Below are experts of layer 5 (counted from 0) of a mixture-of-experts language model. Rows are named router (the router's row for the expert), gate (a neuron's input weights, with its number), up (a neuron's input weights, with its number) and show model dimensions 0-159. Each number is 500 + 50 x the weight over its row's rms, rounded and kept within 0 to 999. Numbers have three digits each.
After each expert's rows: a language model's description of what the expert responds to. This comes from a sample of Wikipedia text that the model never trained on.

# expert 58
router:520503514496527534483483534459570515563473460540521545601478520500369403492589419526537492508464483551456457616558506485480472603527568528486566494490541379560524570522542527530579573459503475531510435403548636428460477510485490530500424528492496475529458645475440539556490451540413549536500544494401560409486518503454478602476536499462489505485426495555506480456499534455403550517456486486433460506511544531462522514480588381406494449492527547503491535495448491469501575444451485
gate1:479579501498457501461492491483520517543520458555431501637509423422474505536510488498474561561512532388540508515524492590530439514542383505425538523511464523374457445503595506450438430488519488480498404397509601579528420460522525505515534526460564562464503539433541501390534391584521498443460381593419546420508522570538525481522485448486524460498410492481439470458508519565487470535489523471532440484466552450520556445425535494473460472527514470471501480425610475571552457491481533
up1:568427440498505564549526505521505555404490450488529557452566505494492475411557571433534433468583468559512460487559497462478470415447530445505494479566550471612494473572383552543535567496503495439496493534509453433578495515456502475505578493433511455560511524394450517516542552481463557472489582437547502555453545455447571530419480566490443474566508408463591411515492485520472491501508519657444495553538447475537487461466525498449461548452460547551450513492429493405440580625525470
gate2:476507571475411417504485505550559454470437513486412363447480624539590443454435515448553496418498461539490510410555455442525476566466568590440466557484431433527531520485534526536457485447546524467431466662418452455607560523540565516506436466506495579548521459531516569481424495510550518540457475502450571513521499462469484532487540512473549455471434507564557578424453546407604455484421439498486450450505500509450472524474485456519533522524461485497455509478510517466505533439570412
up2:573442456524520540511449485461500481572530493536576565694532495520464533547533528559559490562550501541465486576402553561475496445494454579508546421515541534469507449510498537487512530580458514562500561415607540550408488525490424518519475482486499463414459517502499461628615454485410468432536500517522527434469503556463520496549536464492499502517489441496455536469466443569453592465603633441509528499559475533555520496469529501460444422453520494550579548575567472539528480567490558
Description: Tokens starting lines in wiki layout: table pipes, == heading marks, list dashes, infobox headers like History, See, Preceded, Coordinates.

# expert 26
router:558526480460504485505519522453520516518474445516512556610452594481317443582547507469536573539444525534520469550567497397471467506547547513453478528510503431549512588518532542478526568493498508545485478462532591481467490563485481489492459587472505522502468591464504558495476430504443449531569475439446542460535498463423495542515529464519500466380450510577519512467383552399463501499374515485378517460594545505497521463518506390436551428551539524534486559447368488470492531474468562
gate1:519496497468510505497416524550531560463558437482524429406438444475508535442555508508421469535475587504506439546479565528418506479520521467478548502535530432599374548552490436543510460474433518476533440494497513485500419431517462495579474568635489507511423472548470507450583540573525534458543562464476391463524509539514443325482539503512517555519552533502538454513526403411407489502492443575539530476441532347518553457600526485484510445504513495511526493540555453514455498511446580
up1:481494559462495521455643452426424490487513568449535474550530493473468387449535522479513516477474482505551474518487465543536499451464471610543516477463631557427529483380453480505442402524480436552514550464543486557481531506456530539406511417439517510477545523490513482562392479483492527554399473506475585560489499471536571440533519498447447439443504484455448420439471464527495478486631570413546404598591470590495504553440494569523488496496542442543490415562503474496496488445500436
gate2:427404511503463483522472453465535590484536548549538473534414549544482434546535492453467544562452463490478513439543460541474466499472510513513493413509520479528477522467430488461565441513449521626495543460506543420471483420454504449455543460479579500483461459516595422426490508512530537548434593502491538491454476618523472530493491512482445537376380504588422538505493557456456534446510395533548479654593456563459568529486586440521509461532557509539513485476552464589400453527509567
up2:527550632467498474462532452441517430513489457378436506539571438453528493543495516551541581488576494575531494522432508481552504536507525543554536545532492467517585488596574535468512504485518428370529414601538510582563514575491563580507474432421477567441516492465471483556506501517482514428614445553439430471523442420456591493476530465463455487557560480422577473499507476497479494530469561565487480396442509484458470536514485544520530503481448470421440453549503606467543525424410463
Description: Line breaks, sentence-final periods, table pipes and == section heading markers at paragraph, list and table boundaries.

# expert 19
router:571546603413531511470461560453517452632456467565551548549434535424413424581528482466560535544446438580509453535554529513468523534578539562442487549479551445582569499551593474463547544436539559556532460435543552432482461543449551578461469549465424484488464536439459557581400491562437483551541471502525537479552507494448445545500570447443444456471432423521473471509450583467470505564472521495459460460480548552427487479568553461454532457564565517517435519499472442454463562522437506
gate0:585494462426572466398403531571543464537375472594472514506460447459465467461467483435502458531448473472463498553578511573484534430399591524515481466546557498591566496539405561546519499491483569544473425520469483479452569573465525518509493580529475448490449478474482461555509561647527525575493412492552596453432492471468543586495451471435521449500490498521485504444428517476444455535458466565493483559465442587514444473445493420524535513566516474529426533547543492502488617422475506
up0:602573426486463551611502608447497439541470491539439405511551484472513548480444529555538483465532559575618444571507466443504540522537505514497548433523540535547590614464515517522466459531496471629524453592548509531406447502545489470607498409480592514475455533477493494509535472535553544541449555498442516474532478454534472576457534543468486442440559597563599450520538552492516532477641438539461449475528505457500519456484536485412514479470456439568500475552476587468508527501543495
gate1:537563542510532482504453471547539487434397446504543451512549507499473444566439512440529519475455502425421477526529488414476528518500530507441492596508537496459534483514489597577545424510461489490544464513469554448465561527555495533481529657527539524565530497451529523556429446548534492601630505543521495482422476549482427446527547591538436491497445511499486612510416591468464458594455492422450530506458598451466527524392492409506444490511457545518369511461544584526452522488472574
up1:507552545490568500530506497455546487439510486517490451466518493671519493546552601467473520499544554528412405507522534445512469480539499461565456565596509462469480537430531536533495482495495427469507487487510487502433524505447542502486562509556509494497475527529450493575498459463545455481561462420535574491427488522498501527579486547467390622526538432438397525446464470469613450473520555491439518495491569470443552490517456470364582536503406505477609523445616437552593454616493521
Description: Spaces and pipes in wiki tables, separator rows like ---|---|, heading equals signs, and the space after Born: or Height:.

# expert 57
router:574575559427548505424469523453526464587449454568541568541423554451446451556506440467527532518428449605494434549594517500477529526557574542434520544477545467587585467570563476438525539437553583568522471445550543456479431537444545577433486548475457475495426545410489556572464486570474507539551514478510534485556511482453420539500573454443446454470463440543449491462444608467510466515438449510434450466528534567409484483541537451464541480575557488465430534521452413459501533507447453
gate6:544529481498466487530493501444412492449456386414577513514413560537498473397485492502570478549510537544466404441490480563549491458505447496533460429448579392489489495461584557465528448495491609490551536468568525486488521449407553576355565507457545449485420562491552558521529593520458478527542505506523499521485500582502491496448516546411467443443585458483421466493504456478462447537454550495570399518505521595526545503537467459483504518525575381512546485535547467496531366470460518
up6:527514426512499546592534504523488552495386473468596615487533486435565448505539453486502503469440521602443561516530533471423465506527562544586422455485591600518494457416559510488425519522461418530523534514495552412584527470588407463516488504482559541554470500461440441483447430481494522582482559522457476527462474567449566540572516505500556465553537495515579477466507436369554551583466479433360565538500534495433549517516454466500465496545395591480484506531527493524486487530522532
gate7:531570528396443476547512527467512484466486486499497472458480514435507438448502471487568464465449448476488483528453502484595477486453419539530635520468536501527631431470579512476483526467493530554531516433596548440581509536465540504527571493491492430610495489448572535426451500509445478519516582450570491485501525575464480400367503511482389458465524409517452475393455483498504476569543556449508389505501515445560552467585551492551482423434597515497485580527486522454474451559496596
up7:501480516524556490513438479523509484504573608552590435519391536500514535490435543510481598507557523530447511458492450524522486494524563507532460459468546443501469580482433583464434493559506549454444512549539552591442409565490526465484480555483503483464498479451479474532455403561577400559461427405400473519507501437591603522512552525497480607556470556597455498434463498452555581499465438502507509560501479567408432494446480494514485444530372502512541544522552387556422513505456504
Description: Month names after numbers or in, such as July, November, the 9 of COVID-19, plus word endings like ation, ability.

# expert 1
router:591563545415552487459446540462526455635456442562555557553452522438432429569529459476516546519453434562520421540568506521476557547572543548422477560457568441547560483556546472483559554449516533562526473467560592429492441549460533580452488551444426478507460531435487559566428473555467515575520491492539525466569505494438438509523564418451434459491442456531471446508449587473471472552460491487420466469492526558409478476574539438473540442572571487501430529509473426440483534539425496
gate0:589487559464617512522387443475507486553523359490488464440515557484448519531505526470541527519465535504489435594493446506498515486517477413496441594516507518554526472509469451529582572423492601570550524535619498429492488414478535427495533523439494541473538553531534597509500561525495446516565550452445542410474474484469439563529468460515489463472458444405491492551479502484524512575469493498515469521491553453567477565442484531420451390541470466497463501576495483395479419496372616
up0:569471549476521548530442511506556454522539525557450527460553433567483467491602497431437559554531478467518444400553505496520585485538487419549471520522472502439446495492554415529538575417417504534529522642547444512490396504446573364406524543500498471488550547405538499535529536527537488418504486457412477493506470541509535523473484507593506477491405394527505510545491469512476516556454492486520483495467480418518475629541401639425484480483519488534468441485504517395577491527475479
gate1:576463510446490510506494403498445520461510533525566536522514544426449560513536474536524489423464438504617505532523434499448567584418553558467563427519482506546626515559511501469470505538513444529578499467648499500441433495425574471550561459492517500545512476397575543628504483545520445546496462467450604495524488490447570420506516418521415530531424482498499498503509498519543500510403611517519552500456531483405536434479487428468516389538537517405499471530490491490518562530398522
up1:561433522504458497491446464558516597590496579503474476514502543537516593513515604502421480531470520565488443468553522486474496447560543475520408615601510459498530482495425494415468607543496535379514550620527471422525549498409506421551563506428483575553554562563431449487570482499530570526481490554470560427507580439550450585530533461511510434518504582518485402474467470474523458502493421534513577436461527446569491605458552440437468494495484491485527534479527511523481493546574529
Description: Word-internal pieces and capitalised sentence starts such as This, In, Up, with pieces of names like Pop(plio), Chan(dran), Forsyth(ia).

# expert 9
router:523502478504540395452453479495561483535440493492579588525459450469474444485548481470523578547486432525515499517539456531493433526521552495495581489441538509537512471593538450440588466466566494523476386482501496508429504549447555503530520633431458464504475518496471513507502484551336453487478510604463461459517580477480480515389528468468495447492503499564488536450454546513497490580495516483504507475476592572432419533581649508491504469659598460435450500532409482475488528537410457
gate6:457431501505578501436515479496485491475578494477367476546529464510420504423409466530396531491405511453495481534515499544458563495468531488465379572445503565518462442461500471445553516403528583452538552542476499483497515509517315546605534517542487484482553499518589446519492443424573510493489445480438501520522460495493489460585461431496505491357504513459445527539473497510475480458507462493418527548459521593562522566503385468492416519527522445473510463495454526575462431445504614
up6:451492469469445434550479461533524438488481466570581465588399531546597512515580514440543491576495580508512506539544512460559498512514514514507541437492463458488562467544509553588482548479547414611467496549449538522499569499493634462440514530433454603432476497554465560500539578623496486480405568535593465478555483504407466469473503534572471449577470493543490453425499500457519450513473524510548367535559525456517467463478633535515510394525462563477533531434563517475521552486500458
gate7:473565560552439396556486455508461528466470544435437472448434556465523492614558476612468534420490479506558512482485594626489524520408378557550523445540455445630495553444499491432433466523548505529510480501498546553451562478518448515436573518502405544522464486487468493563505567513520491497421464466547549581475418541377432564465552536568565501588432589574519510496540458509478498479522420498488505522499464499475502513496500482449536442468485513520568525536559457501428447519598534
up7:550434583460416392463514463578416542438505473455495526508458493550536509500574495491512505533511468561533529543472589542555534502476542574513585462503595442408539387427408442482457422509503494608483509541484455499408572494482502469422475444538458555535631467506470512547487498498534567429483541486455471562438516468430494500563519514504503508532472473422444435402503466502579487486551512538498434526451501500428482634480407440452446525593590549520597511534546512497475479545499472
Description: Function words that open a noun phrase: articles, possessives and prepositions like the, a, his, with, featuring, often in sports and music text.

# expert 53
router:532548577407551491468440538448528452608474462584593550568461562409421437586504449485535516517446449541549402541577511516449555508571556536468504552488525467576565521548563485470542522488544523563508467432541593445479462547472582572467506568442475466508443514450494582569431500583466517553550476513535553474563509479442423542465573443437452469509429435512450468473429586454489519528455478487460464452497521537425506466556566470451529453515586481480419520461451436438542560507414485
gate1:570589532448459368451512508547506431509449505586532517527497522506470469466491486495529521432546378509535556433582519517462445561424498593506511527423446461461477499528515546474528476457552523492529493513503585437475472453446493548438431554401467446520418442530501509522463442618507483558500413488477517547536450446496512356484473432498447439453506489542480506546466519494557489530450529517476404564516522547487582467567620547519412544528512546526562579549407446509583567518402526
up1:486514494497452512497470550523456436470653484483559531526572547495473511547541503566552474535594526610505537532471467551465536437562497446487530458520533546537568501516473506460473491517417490426485507494497480477456507552487397479415585472528502478502601567510439513555585541460393512502473537547477492532512533498427435572473537607483572575452459400445422518521556470559471578552528514519527585473456524481511471565494476464507590457528345447458493452411510411513490574580540407
gate2:429538474477583478468675498501477457518639461492552520514462539369442541609508498640524367417513509517503492522545538502495514502490496500495589585442530423485524581531539532516429562402485549445512443517531503522498516478465530505480485550505533556540506547395448461495516543417546525493573460533469513446527540485503530569472524397520482431523475495534432505485462492449492548539329554514570509535515568467438437494530504449412501528460525488459436495473484509499544519554480470
up2:558477545528491465565492542559541520440482508524449428448533519447526590547460454504531575578437476525387498421555430522538498400536517470552543455533448568503498489585463511516395463453549499512567504448537546494556451494474506623460542443390475517447551530471476395580555438461459392515447551452485466487478612561564456506421523402492599464426487430465526526476442568480538440521453441544432420508520462503547579517494518515553517476527462512423447529459474552530461488490472576
Description: The article a or an after worked as, served as, employed as, in career biographies; also nationality adjectives and month names.

# expert 22
router:526490532496607462446484507537537457532433473500517566504474564478379471524587407566530569538491493494472484531523486405505488514634516529468546486447485475527514495585538525442466517448603552503526483390570588436462516514526604531477531523490455458495524589496391583487468437543464552510513518581498498434571478480427476527393533475495492515335487509458501481522477513526413513519485502416511480470556522503468516492499613431456520499559575537423452503506443481411435594455449471
gate0:499439489517490480416431513532411501421455437510423432549422495420493427537456452498489490397483572497470562517516530526493495449567553515544502570503427588489439531578528530455450465467542522509524581509467534521498515455457428491501333539629476438548478394583503540404512376522512505479569559469454523527432529420526544487423542479445501433474455585505517439475527486480459497389468395504466463491449494463513585534501517452482457505573542435556518439540546510457497479455530487
up0:510489488500436476532469552479565492554466560541502520475480443487525521420553463372428503425533514482486417515438465458500464511555484538566592506574561442514464401353469544519513472531478411465494505501475493396528408607533503498474587486504563529409541560420546455555511531510434519491442569539431490520522534505509430455591457517526483497508495511495455526488542545420479545464535565435472441519480579516574458497534536578431501508608403599518588433561487471503475504526409421
gate1:624487461484523509501416509493571539502450448494514473456443564578563498542452504489433440570512508531398462522431563431470534569582418510479528597465450441497487465574497474541596454494541520524456540512524585525420514524517534472598529439504581477456461538433463436557497478525514609491580499535490524630488430490477489472519449357643521473492443519499470488473573441471393461507452568500486472537439511488441494599529559422519502511486455464486557451528517448489424506500481468
up1:507468524495425463497463530562444440522518565496506509488471503458493448610448510467504552508583492459591482510561463466475501396463570428399425503489490562512455471436515531458499515559414542528593458521508510536503528420473543524454516452550443423453495464484425499422422633502438416529478597432494454478510440528554535484496485493495496478584563482556586521525425486561584575520469444548540479559421456473439503471521388475517477479565438469563644514461551415504517588453517511
Description: Colons after infobox or list labels (Trainer:, Phylum:, Spouse:), table pipes, commas, and clause words like that, where, because, whether.

# expert 45
router:562529572428567496449455539442511463641473455565609530550445553428456440541508472505520534527449429577529450533588509504428529536572581564453494568498558441548556510534569457476552529465557554556529478429529568452448448535443609575457471560454473466532451529448474547543438497573448529580549483505530567450518459512465408536478536444449453454454463448536460473489438582492477530546480489437445456479532523533437502500566584472412517472502543508496434498468464406432498564554426526
gate0:551474615424490463490529438352499537422401502560515475460478519490451491530540519503494521550410516469461577503467599495498427427496508490422446505480517434443626485465477514467469582417519556486580500495416537528483355492430480552454439492556378575479522473497476567529468493561510516454439491480522508471530543453503585489548540465539502461516457506562421482445471516524521577521382453464448394495471473428442455541433546467419537511452494478436579461485539496441490522490460527
up0:434535516456388476509420559488429580511525570535514446524537483523416462487443453568473494502623476562414501455540531486482550584467484514522365576506558577463541527565493576527520423550471601472513462434549450526405546527512455492559515463456429475495524439537443533487496520562502465493431423484446426476479475421466471431599462530512536541501523518566446506518462410518475460576545505499522582455412550469609481522564507503496554500467505453467498515431597462489449547534507380
gate1:462507469497522501511541374420537524581486452512540542496474493558533453537521508590571499459515455571499499530512472482532477550475569526495415625505496535504472529496535487450605456553433519446528521447504582516466545465530527583481526507460491592519508516474419452380491577513424560552570500508384489532386539442565449512458525503477492525506420520630542603480540509570500509529498535360494543516473445605542513491576581475468564537433552483554440523501438519495540449476547421
up1:428506549518507512412474456533440572408505508515452571503435493408571525554448562469506528510464448490473470490573553518493412525563408473452558463469499518513384458533597451562472448419580415536453456519488504512494488413468589483545494537499545540482527523550511545533534435426502419479520557486451592436510581528558506470567607429391606527538531406601496412505508423542493511536495514435547504481491511530539520432569484509499524504534597551486541554533519479568484466422458446
Description: Article a or an and short lowercase pieces starting words or names, such as p in pod, un in Council, and election-table digits.

# expert 51
router:567556561396543501451463532464536438592490441551569553535442513440448474570530494478552538532434461570509447579585502506450537543575570530460507575475578448543551483575543478500583538459539522533519457428557575424496455546464574542442529561458463481505445506456451590566398488563467522595566492505521528446567496457452463506472543440443461467446473427527466476487428579445491536564444542436453482474532533559413485495564544472437535457566569478488474514502453413417510561553422501
gate0:621585499505515421507526523512435400483571468540514513631385504516442495513429522477527485460452434458481506541471486548431475510537594565545511556493547443520556484402553496436555518438511532492513435399489511487552438412464448565528523410468477467431474459407442514524423489467458520565511501565504436436418549561488475486528466427454510451537524395579552532528470585462520502545513470485523585479491468512407480511476528439458517470560543543513481527525580416590535487553439589
up0:470479542506489575548383569469469429440560460468553523401493414483512482518624477515498510586510511475509403443481527447533524511472408579462490484501542494592521382509491492460589457523484461497478538424401438496527469604553520552511519486428433472525486533523550464491565463496528430598418487542500528544487567533556489475458546532519512487444613458420444509395426527523420459514614511532485505456467424504497532516569560532587548565485583442486455499551538478434483505479517566
gate1:483567451450503516508481491420608430506503588501527604560479533514497515604503483511519548496471456477571441502549456531531492517561507445486465526458530517498460503523541474536470604450502470522489489488531545479473445483494530606485491524453498523481576482459473561540404539471488564428610451483509471494529388391380572589611512507465398480482375476497425531543442485510470520519469547494449410479522576556506533466582520486453501598519548511541576576505499415356526464555501488
up1:436444547535522441488466458315553561487448480448523511489458476519514487481463482490460465501527472629525473394525405468504518421491406542501515524443474500511526531568480433503581446514478481483442497471465487408489502505478478567425533475503444463449464486415481454516642541472582573541504470550473503431521509531481498514553566550514541526461436491600485474471537530391462561493449460502462618489588527410606551419478518509528504408498548425589476579453556462492465500469473494
Description: Pronouns and relative words that start a clause after a noun or comma, such as which, that, it, they, he, who.

# expert 32
router:581515522465531464435461490449529504467401527534575544505475523393489503463533495469503546491467440499533499499544437485476437490502505516492554486449535447531531488547528475440501509387492545543551464480509501430408512563503513562490538624365427471499437466463446533550465547531430508514501496610461461474527580471477527553401521444468493403494463498643386537434489495521467536599409518409526444473511528492462535501522613376467528494589553504462481581514396496459479517447454478
gate0:459480588536528493517472477545498511463511513497473467569547504448553506488487479558367628503442494460496451511498457509469566425521506496554487547530516599492490338445532505509523585502497565496434454503440541426510477493544482460506558593394464487534532442429509478572514429493490466480511445482497501519473515528499510619594463423504389418530617551578437490589473424544474490553570510526538564551479529466469593501477535551466455409497432577453560536504514509428500574484425549
up0:445488478517459450491535564560535502496392461526503522429458438546456472574478478441539500530506446480498505534524531541533507553489508539472559507534415432461531557567481514508492489513474470541606514567559497549420524522465562516550511429547531585432482521559415575490534510492475523444559426411566415448526484492511416483441522511484530495505395590463629398439511544504563428470465567506509424511500496472530477645521507358622484528476494484383495561489481440463472591475514491
gate1:480520520542530520430565577498414629594499539481448611563445539537465564486546474486527507581519444420504560465545507466550543401575427460529504476474554566458554534563556551468524485596497587496489526426507524484460411474405530407523482460518449460435509561496488512519540547518465387468573599502496574531485485501529483594431412478516501566431506527514503503604423584494489517507502609504521643538454494494532483508456476514539458544554517511544496529461490512508507524490548599
up1:452451468437565469476520551432433441584483558460468427470441576585433522425582438504470556426440459375495519551422561465480496500424465405520458502487570573543522526544560499486471556520454568412477508453462495506439495500462497546450491460596465492426509464508555537480489529489463463504521481577475442402424423518469503540407509479458483632410510552520458514527458522525511543455544478527527579523442607497430500590452447478484413513460526396454524481507486537440535546413502506
Description: Prepositions, chiefly of, in, to, by, for, right after a noun or verb, as in order of precedence, victory over.

# expert 11
router:542534593403578498424449533471517441628444432575550540546427551418430428566515472479539528509459461561500435541594514525482542521568569563447524573443527470598538498541557474490562558465558533563539465470567537438448461545439555559447518546469475482515461520427478576566406505576443519539579471511510541484575521487441441507492570454450432452464466460495478498473449595466493512543413488479452451481520516547424467486548532451448528433544560497469455510460471416410499555528438484
gate1:528530518475529483432452573406564384587517524473543450495544502523477390501428430495520458484431418526472539467491433505500487584503637535506523534550552434520602442460494506443467485415584417518435529410510558548478582512523581463512455521561564501518449495492488524605539473467497406582547509519498546579535525560437469563457497462425431509536470361567493564487458488585542515530511506456514464505477485573421505489546491489466477511486552537470421403505490471463506537403458503
up1:443489467462475561547627508551561537530540442540518509478474491431506580441587502490479505471542535517454357486560472554456534480488484549471526483491502514507497564580538472527518584613468564534583425532503494376490423481560463488438531499423499491546442452474488448483416479429479577527468556397548507463515522457523527542522562500504547543504585535549439522488539587461365525463442462524509495560560452510490481480401461475492528491623587424592552569485518466552530502540563436
gate2:539535492421562527517486440504459432433583534477502581509401438405490515513632508526490612552487414470449493556506527587498511566602576569551556534514569486537491478464474525513372450410493473497490550496548480444489484480532557526435426526515445499531435512572461543541454467509478489553489506478480501619510463483490451588454429474399539465472497462482512496527515573498437521533541497468468503500550463545566597435519597442384450516464514460449489432431489416479447416505469556
up2:596470429527527533607555537558463498562545474595497543482539516556505379524540439488518425555419480529439473476507550497509461515522430562582490498453536519466482445429486520459605535486462476536500549419533472433515463401460483481520591509473569495435490608540474542547479520509418455577482500507485548560483521494414465552559450586538526559547489493534475495511485530442557558533537569428472574536523474497564559451391572436442382468466456485529471468519594432535447432461437422
Description: Final year digits (195|0, 192|8), endings like ed, led, ing, and whole nouns such as history, owner, rights.

# expert 59
router:536569508414518451418478522468512455441523471519552511513467512422454458464570459654528536462488451520484498479560573452450503502575516534447496524426551500592549485509515446508478544485535560538597472484517485471447426613383503569502445637490482546543484492466477605548477529531457571513499522524511512479593453379452458564411512444428466378445490496496434573484510465523517472507454501584496436500502471552484506535552502446486531487570511382552493603548523478462501549506481584
gate1:443530493435449487507513482481544465500427530470499459440514520587374462523588478532567452479539418603442573426492552611549578540520432527443453509510459486471498445545521461507410426516370515490394463449528524524521511532463544485500546565545590489531535580453511489523454462443437510602483517519579506555575443587479505461482548520470559494503540521415570509540438476605500465510480516532595555551518516534532436453574496577510454463497570433434520619528530495495538525438506547
up1:467527473444504537487514457549458509478480528554527425401392539519531537588531490494451524492535420560420611451524398489511460570472428523465548510489530446555498437608515506613473572457506474499502501453445431524480563457537459497483493461477498506429477483427447497512472580583495538581502421437584546527460380586494522433548420491573569517459512434553502489458488421484539446508454550467476581455518474506504545590435432529500544409477516560429530448551540470489555430485433411
gate2:491434434501623512517461477471453483507540481591531482507467487485503532456473418544576500467593482520634523514505489492438426473528582504545458536479533570507485503526401481421519451478462493525575513617539499513596504403560561569549575490492561467536483580489456579539519619479426500505499597488475514495548568465537485495502469523515463531533497536450570597476562524509582584458513526560520466493427478492523508525396482504478540544451413604473436540421484472372412473502446500
up2:429482544565544484478459505531498509495409497453523581538507531446459537419504517496468458589509568503476441497477573462472493549499427470497398553500391479453540514449495570454458583483443473603530484568518577470385498460540497489534467538510408495515521509501510583497513454473477453514518566456574479330467460482464520469573430531484502497533491485414452546510483429460504536501393493529491463517389458542505336481579543516559490470465526541506518479633562539441406565502537479
Description: Closing suffixes of words such as s, ed, ing, ers, ation, ated (resor|ts, erod|ed, acquaint|ed), usually right before punctuation.

# expert 44
router:578573592409544511436473515464543441582440438564557526571415560469456458568500466483528536550435448555485431551554501543478522519551559565436498536472539452551562533562562479496579552462561535568529495428559553439474469523423540558432487545443445457500441526422488606552423476566462507579578461488478528507560497468466440558490560428440429465463478440522484480480447572462473509521472483456443455457519556573430473523569566435466534461556558502453430558505475418448502548535416518
gate0:492499543537469451511506540491547452516586605637509502541448522531435465541517577537521496436512381551492455463523483461535584524456498559488589417481505496551533497550486491467523582490574546509472462495554566427454544510453543503471600374556358506514435537477446451532413523554463492472532479409509556569518518465531495412489471472470512532510464551540522369448607534492463510525471430554433536509527550517496539455566601511458450521494457435460476464476519380530492582552525528
up0:521540499634500492448483562556616556466474559511549494509491520506482474492507502579404583471490502381652512442537477572468536515470434510327596467524499455543533496482529539509508501524506405547504489498474475503497588512639529467469540575582513426433477395488473449390510520485516467556516518532451473481596471460514562444468557546487503470518506478557482487408459445519468392487466514518527541395463464461447483569518509539526531511575515481452484536434491500511567536522516456
gate1:519464580482593444495494566446516613468583504442505547504474593429505532537582527442541471484518402504526484490548480529491509486516525611486508429577577559493483538545501539498484482541560511436454575505550619528443478536469519502410441519482484487509428544514480552512383496540459465496546466550503565490450481480509572488527612417438544478511555436468567507497522482464495556501485494569481409430565507505504539415621355488466553521479559439502554583521427454502532510427391496
up1:504455536638433527437535494540514644502577459598468489494546537430481516541517577454494471481506497461506487530534463551500527464481561529519492448534489509406540502528397575528496516496465482480598479478424550614442412477485533533495462557519447400554528526511526510538450515432457469446604452519485436514474510498450484482559515509501510514514549569514499549405528413541478481460486437515522486403597548495472494384481472487599503514457549584507493627533541477587465418591425551
Description: Words like only, which, it, for, again in prose, plus table pipes and line breaks in sports or geography infobox tables.

# expert 55
router:532533540465543463509426549420552480419475483523569508587478513483442509586458497535534508533466467560549461566520538414480573541496526541446509541493532490514515572521510413523544547459490465526633469438593517424456428538425519517454448452485414386506441525474500512617429472563411596539507589509474475435544559425466516523448562461487381506520435519479390475463494526517403509504471521597467498476545627462512443530519529502450523438462502501495488507554494461437599564520498531
gate1:505472525460588453500520501510471540563489510481460422480550598500429474509455467524600420537566442513525493607479558513430550542508506473508484562496512557537462442471488511498596495424468471555478460495585475430428554496448520434515556433425567435500491469548568532521515426505425600484547478546580527408427526513499493535577489425515436467396570501530411464610480501481508553510480453521569557533550452463587515536489574553440554505503549509465405519445449519365482602482513452
up1:559469476496497487417498580522522630461464415500536486540523483465369550521485545405579503517439510436556517443456482456505482505446492409590511445576522462453451534502497605492472479418504606492521447442443555485553608570518534522452576597536556385532475430445499541540547547576479488529551553501535464508517529523515463471530532543515482596561445497534489515503595533491527559489602464542454468490490462394485488446541519530499539405520512513537498480495456459564433472391477591
gate2:473571473471533643550608515522488546510488479499581406557551525527453506376528423508549453546384425515494456515499421525516579546519501541539573428492510439542469466516522443462513488515523512513522524552532561521472503471504500493407537536459569459591584555517516529498593469559506619513489457505547540530631461472483524411525534436513512445573478579492414474534402454513472506509554479522432484483488465445556556515545578552372522513472507494583461540533513584477558494505425538
up2:509552500397537498582532452545553526429470525453471580499559588472397546363447510441523471534568430476516562448484538503506528414483462497535497457546515481505432398539498456445536473534578557484535416516540507558453533464450552442492562459494570487459592602582585525542411546498499456509468452487547505475531515455446539416528452517487405462526555497431498508535430438524448606509516552542568542535578535605499480508578541516467555490473481430447538563511532575482508497558579560
Description: Second words of place and institution names, and given names, such as York, State, County, University, John, Hampshire.

# expert 17
router:534573582421551514437463541463527428561460441574578553553429569421413457576543490479547534542473438570522433559596495513453562531564553539441508554462552455575553489553562451470568561454546554564511490434531546453469438529485579540426488545462436472495409536456448556560418508562484509552522483497490550461561511475440456533509580445444453481497433448543458479497436587464481498535481520485445465471515509553417510500553556429449550437567571505528425529489466391451515535511427492
gate0:563507583545474419489484518401537518515471550469536505587451574468522492579508515557547505494482453540558487489563590462461507641510495472482460573482547506516569620549436436578535494408523521487529474468526552463447517495448549539538470544422589472476477521440522502500433511540465475533492526468453495370534465492464443489550529460495470436508517520474489463532569567443458641568514523595501466399495493528525533465573508394498558401527513511516499421553386472474519624494544443
up0:499483538497487498544510444391511531454530479426569402508497476542400552557514431527465493491511533458471445465524490560512572431446544446548539570508513389476470440549558516467516489545438526510458511529477571512499468400428583477494511420578461580466545478416423547523449491420447353467476386474514427555484479511572528511484491400535509588489461437511508426527563486543599575594508494453457454540443443420437552485505570477519515560529502544481469492451596470454539490563487528
gate1:433533519579476459552486494491559486492469447429574422559500530463448457449586523416498505560507459524532475534545575377470527495588500528590465475493553443528460598454542496515615464518561503529485463444578495485450511514553513429460567637522441474505417540452495474538507487554551528538486412458491588550557513515459571533436588442540474490413554566557462499465434482594517550620432490576432471422493457467438534486529635491497527502461520475555512531496494550484466469472543483
up1:516536461508475480515515421483578465488488530506447486443440469506420517551457603458538492512494437554516500473495471487571389491467461470517472582520513524537587519535467534499421548494503395543532578476455462610605483532488498551465491487411569412544514527432374352497507566475429431611419475445533399556490499496533529469519590437509581502561490510453566529549569587475540510472508506547531442441582507526472413459510478532567523542555556409480512501478552505519483477421465488
Description: Inner digits of map coordinates (2.393|9|6°W), track-list numbers, and year starts in tables; also word-initial pieces like ima, Sch, Red.